{
  "n_layer": 11,
  "experts_per_token": 1,
  "routed_scale": 2.0,
  "balance_loss": 0.00158,
  "tie_embeddings": true,
  "beta2": 0.98,
  "steps": 4655
}
Below are experts of layer 6 (counted from 0) of a mixture-of-experts language model. Rows are named router (the router's row for the expert), down (a neuron's output weights, with its number) and show model dimensions 0-127. Each number is 128 + 32 x the weight over its row's rms, rounded and kept within 0 to 255.
After each expert's rows: "raises" lists some tokens whose logits its average output raises strongly, later layers aside. This comes from a sample of Wikipedia text that the model never trained on.

# expert 21
router [135  96 103  82 103  97 101 128 127 100 114 168 187 141  78 124 201  99 105 114 160 142 113  95 112 146  73 154 118 135  61 106 103 105 122  90 120 100  99  79 128 161 138 110  95 173 127 148  62  99  96 139 167 141  90 121 111 155 117 139 120 109  77  80 104  51 101 134 180  88 108 177 152 138 114 137 136 133 118 143  74  97 115 153 148 194 187 157 210 156 126 135 128 151 180 109 133 102 123 122 129 104 127  80  83 121  63 161  97 153  82  79 127 126 110 191 146 109  84 121 147 117 168 146 100 118 126  92]
down6 [166 135 103 154  91 124 140 154 122 217 145 163 150 120 124 120 147  96 111 145 132 126 143 144 110 130 140 167 196 154 107 127 170 145 110 193 201  85 139  96  98 185  97 153 159  92  89 140  82 129 136  68 124  71 124 156 128 140 131 139 114 109 108  74 111 147 114 118  87 150 193 124 151 156 137 106 130 164 114 104  47 100 100 121 114 108 149 143 146 115 183 152 164 165 177  92 146 159 137 156  43 130 109 113 134 158 112 113  77 118 168  93 112 117 101 108 138 176 126 140  92 118 134  54 179 132  82 189]
raises: ",", " in", " and", " ("

# expert 16
router [134 151  79  95 142 112 128 162  81 117 144 232 146 140 142 114 134 130 100 149 176 131 121  91 146  77 105 140  77 134 100 148 127 146 146 101 139 140 148 112 147 157 140  93 115 144 152 102  80 159 105 136 161 117 107 149 118 205  77 125  46 109  93 116  78 107  65 142 120 100 109 185 174 159 127 142 112 134 194 158  93  57 102 156  96 190 156 108 141 167 182 119 140 155 149  76 165 102 112 161 143 112 100 103 102 131 146 171 117 116  81  91  82  92  59 112 120 128 105 135 123 131 131 131 146  68 114  93]
down2 [144 176  99 135 138 148 110 119 123 125 174 130 134 127 133 125 106 137  84  74 122  85 106 191 114  95  52 135 177  94 117 140  88 141  82 126 127 120  66 176 108  79 105 129 106 144 145 122 116 145 173 100  97 166 125 117 124 131 162  99 182  74 109  80 141 100 139 132 129 157  79 122 114  78 126 123  83 180  78 177 100  81 126 109 137  64  87 100 151 160 134 123 125 163 174 127  92 184 137 169 164  99 172 115 119 129  72 198 101 111 161 166 148 113 110 104 175 166 126  72 142  63 122 115 107 186 160 133]
raises: "\n", "===", "History"

# expert 37
router [126 127 108  81 141 102 118 122  94 114 148 210 190 169 107 123 178  55 113  91 145 202 131 116 156  99  56  97 139 120 100  87 123 135 131 112 171 134 109  80 116 154 147 101 137 132 130 107 104 121 128 148 155 111 100 128 130 188  97 128 123 115 122  88 120 139  43 134 155 111 136 144 125  81 170 141  98 161 166 133 118  91 143 165 145 172 183 129 123 162 152 101 107 159 207 141 140 111 157 126 162  69  62  73  81 136 138 216 143  96 116 122 135 122  94 187  99 125  81 139 120 123 150 130 125  80 124 138]
down6 [123  78 169 112  63  89 187 152  86 105 147 147 105 136 147 102 137  97 125 158 197 104 136 102 154 163 195  51 125 119 129 126 144 111 102 158 157 147 120 138  45 114 122 162 127  76 130 179 210 105 119 129 134 138 194 100 206 123 135 123 141 124 143 206 138 162 167  98 138 142 115 128 123 141 131 156 134 124 112 154 112 154 139  77 168 112 154 162 152 172 125  91 125 123 102 163 164 118 102 106 133 152 140 113 127 132 150  76 109 155 180 140  84 128  94 167 123 161 114  79  64  88  97 162  96  95  97 126]
raises: ".", ",", "-", ";", " |", "–"

# expert 17
router [145 151 127  87 111 120 125 131  99 123 107 155 139 184 131 135 251  92 118 151 142 136 128  88 184 124 110  81 102  70 105  65 113 157 113 113 130 134 101  90 113 178 140 114  92 187 153 103  95 125 134 207 131 118 122 179 101 114  75 154  89 126 152 117  98 120  98  66 147  96 115 222 140 144 129 139 100 125 124 131 112 112 134 131 107 152 158 115 198 169 108  85  91 119 176 135 124 153 161 145 149  87  81  89  93 146  98 151 127 132  97 124  96  72 123 153 110 158  87 128 142 142 180  81 112 112  83 135]
down4 [149 174 101 109 152 115 143 102 112  85 111 107 110  99 146 152 150 125 118 132 107  92  91 183 118 182  87 146 111 126 210 117 151 116 112 128 175 125 150  91 130 150 134 165 164 107 151  90  85 107 107  53 115 120  77  97 109 174 100 130 132 141 189 168 134 148 126 136  58 107 113 109 130 125 176 136 118 141 145 189 144 126  97 149 196 100 108 145 200  88 104 148 144 130 154 147 178 113 119  85 112 155 104  89 142 152 148 184  95  94 124 112 136  28 141  87 112  84 132 144 141 158 146 100 106 212 170 143]
raises: ",", "-", " and", " in"

# expert 18
router [ 95 146  78 109 134 108 114 127  99  88 110 230 145 122 100 152 192 108 124 146 131 163 152  71 158  99 114 129 126  83 100  95 126 154 137  38 174 153 138 101 140 172 158  89 109 157 194  87 113 109  83 146 124 112  89 121 122 207  89 132  93 105 139 125  83  99  72  96 154 108 143 147 178 122 162 109 117 108 130 130 114  71 110 131 121 158 166 136 144 176 154 121 119 159 174  93 106 113 152 119 167  79  81  77 127 106 122 156 135 107 111 114 103 109  83 122 159 140  42 168 131  90 121 145 144  83 107 125]
down14 [ 82 124 115 139 163 155 120 173 120 112  45 120 154 181 180 133 157 157 135  92 117 127  88 169 136 100 118 143 115 154 103 158 108 114 122 189 117 148 108 107  89 164 142  91 125  98 140 105 144  95 106 120 135 127 163 171 160 182 186 162 110 145 115 150  90 138 148 181 136 187 118  86  92 184 112 139 150 107 165 204 144 126 171 109  68 179 140 125  90 112 127 156 134 112 122  98 133 161  64  84  86  97 107  93  98 108 119 167 112  96 143 106 158 107 155 195  88  86 124 111 135 180 138 167 204 128 156 168]
raises: "hen", "|", "-"

# expert 6
router [105  98  65  54 135 105 105 191 128 114 131 145 182 167 123  96 177  63  85 127 154 169 146  63 165 110 129 149  78 111 123  98 135 107  72 108 187 124 119 114 115 167 172 136 115 153 136  95 110 150 102 176 109 104  96 113 121 133 109 168 132 155 173 159 111 119 103 119 167 133 121 139 156 100 112 133  70 176 160 156  84 120 122 151  81 191 149 128 173 144 127 119 110 126 145 123 159 125 132  88 125  73  75  40 120 153 145 182  97 132  94  99  91 113 100 124 102 132  47 154 141 148 145 123 155  74 111 138]
down4 [157 100 148 111 100  78 117 100 114 117  77 170 199 102  91 168 172 146 136 157 184 122 100 122  72 149 136 104  86 108 105 170 117 127 180 170 181 110 111 138 102 125 107 151 141 153 127  84 140 116 158 182 108 163 112 118 151  76 154 129 137 181 121 125 118 167 118 198 121 138  63 131 179  98 189  92 135 117  83 182 129  96 139 120 128  89 133  38 147  97 121 166  73 132 122 135 111 111 114 110 149 137  67 120 150 133 115 119  84 147 141  79 146  99  65 160 122 158 149 122 156 106 126 159 119 212 102 118]
raises: ",", " |", "in", "\n", "-", "s"

# expert 33
router [ 69 132  97  67 125 135 110 139 108 101 177 158 178 110 145 128 213  96 117 116 130 167 103  70 138 110  74 165  52 122 118  88 111 135  85  89 114 163 120  85  96 163 136 164 114 148 158 121 114 113 114 126 149 131 127 112 113 176 117 157 111 167 148 140 113 132  76 130 162 135 145 161 190 116 143 122 117 106 178 151  93 106  97 135  76 177 151 104 170 149 136 104  69 180 144 112 131 146 164 138 182  94 142 109 112 109 148 183  94 131  97 107  94  85  92 158 143 106 107  95 131  86  99 117 167  32 151  75]
down0 [188 125  80  95 132 109 148 168 127  66 117 115 180 110 151  98  99 172 128 128 110 124 151 175 128 151 154 132 189 175 147 144  94 159 170  96 146 155  59 114 136 145 101 215  92 144  96 181  91  98 164 176  85 117 118 121 154 144 110 107  80 133 160  83 163 131 141 136 160 168  89 126 169  92 179 117 123 115  92 158  70 148 122 155  96 179 125  86 138 102 132 162  73 106  88 186 107 106 102 163 150 106 104 121 150 124 171 184 148 110 176 166 120 119 132 110  57 142 114 108 147  95  82 118 154 137 139 121]
raises: ",", ".", " to", " |", " in", " as"

# expert 36
router [133  92 102 107 127 115 123 139 138 134 151 154 181 139 110 146 182  88  73  64 162 226 142 109 148 100  94  90 111  99  57  91 151 109 121 107 154 116 110  69 141 160 119 115 146 170 126  77  91 134 151 155 119 114 106 127  99 147  97  95  75 154 119 107 119 136  64  93 154  92  73 130 126 130 135 122  97 179 174 147  76  64 119 187  71 165 143 149 183 133 141 109 118 140 150 137 154 152 116 112 156 109  89  68  88  86  84 151  95 131 120 115 104  97  61 117 120 170 105 116  91 123 162  97 130  85 106 129]
down16 [ 94 108 153 148 166 157 123 124 118 113 128 160 134 118 130 107 200  71 157  97 157 128 145 131 117 163 119  53 124 171  79 170 108 138  80 179 157  86  93 198 135  93 146 220 141 199  59 141 150 144 124 124 151 113 201  78 132 131 121  92 108 126 136 168  91 106 139 124  86 126 103 139  68 145 108 154 138  29 111  94 164 106 126 142 159 122 111 136 152  61 126 147 122 114  92 130 119  87 113 150 105 129 132  93 124  79  89 143 111 121 157 146 164  85 135 121 135 146 135 146  84  97 139 171 158 147 109 159]
raises: "um", "us", "-", "o", "as", "ag"

# expert 19
router [118  91 137  99 100 110 160 148 114 111 166 135 138 134 110 109 163 106  74 103 175 134  80 118 178  70 132 119  64 122 123 117 150 133 136  77 149 155 116 103 119 188 125 138 111 194 130  72 113 144 156 158 147  78 105 157 154 149  67 154 127 113 134  98 110  65  69 134 166  90 144 121 154 136 183 124 111 133 130 151  98  91 126 180 112 188 210 121 157 153 183 105 151 162 165 120 121 112 163 112 188 106  72  93  84  91 116 167 132 139  88  94 146 148  98 107 101 194  92 143  90 124 102  80 131 111 122  78]
down4 [164 155  86 135 138 144 155 126 141 121 149 141  87  86 135 160 170 163  75 112 105  69 108 129 153 194 117 115 122 143 145  97 128 179  99 142 164 130 128  98 156 109  47 132 158 156  74 105 139 100 131 165 123 107  91 116 124 122  74 161 147 128 180 120 106 101 136 140 135  71 136 104 117 137 123 107 112  70 156 175 104 134  90  84 115 134 122  78  87 108 151 174 164  97 219 111  87 100 106 167 145 123 143 141 107 113 163 105 190 174 159 158 116  88 145 105 100 178 131  83  66 116 185  99 121 128 167 203]
raises: "ent", " in", "at"

# expert 27
router [ 69 132 116  63 152  90  94 121 114 150 168 151 169 134 140 130 176 111 109 116 119 169 116  88 146 139  76 129 128 100 127  45  83 129 126 105 134 109 135  85 108 208 123 147 111 135 166  96 114 115 136 168 123  98 142 161 110 135 104  92  94 103 130 156 109 125  80 151 113  60 141 152 187 147 126 160  56 130 134 118 128  46 144 171  95 190 135 155 161 128 142  88  92 120 153 140 133 104 149 147 111 122  55  84 118 152  88 146 102 116  75 136 116 113  48 151 129 113 110 115  96 145 164  92 142  61  67 127]
down4 [121 101  76 140 146 117  81 165 123 122 124 122 122 145  90 125 129 152 138 141  91 109 166 184 135 120 177  94 118 154 119 146 145 170 174 123  70 113 116  79  83 144 137 130 155 124 170  96 114 119 126  64 129 148 199 110 131 154 126 134 102 208 132  87 111  55 109  75 139  78 162 134 114 115 128 128 157 115 102 140  50 116  99 143 109 103 135  94 112 176 135 116 106 140 149 161 163 169 121 211 148  95  69 105 120 158  74 153 154 159  77  88 104  66 159 108 142 164  82 118 115 158 149  73  91 118 156  76]
raises: "ent", "in", "o", "et", "ar", "."

# expert 32
router [ 74 144 127  75 111  98 129 161  81  84 101 172 186 111  77 126 158 117  84 124 159 185 118  98 169 105 103 126 105 139  96 106 127 144  82  90 160 148 136  79 133 160 180 145 106 128 134 117  75 162  92 217 156  92 111 166 122 137 100 140 138 107 129  89  97 139  75 127 140  83 158 167 197 152 172 141 125 116 183 133 121 108 137 195 128 170 143 114 138 147 166  96  90 132 136  94 133 133 103 153 166 104 118  89 100 117 110 170 152 116  79  92  89  81  72 181 148 175  86 102 139 127 118 118 172  87 118  95]
down4 [134 114 121 134 127 153 127 120  94 154 121 139 148 134  86 130 152 169 198 143 166 235 126 126 122 120 147 110 128  93  84 126 119 115 112 130 161 119 154  52 169 106 138 135 107  93 142 133 151 160 134 108  89 126 106 192  79 114 148 162 156 184 149  51 120 138  96 144 117 169 122 140 141 145  80 132 134 132 164 151 168 197  98  60 156 133 124 111 120 113 170 139 124 134  67 154 122 113 133 124  48 138 159  98 167 186  63 111 108  62 108 101 158 151 152 111 162 122 148 153 151 119 130  52 170  86 156 129]
raises: ".", "ear", "a"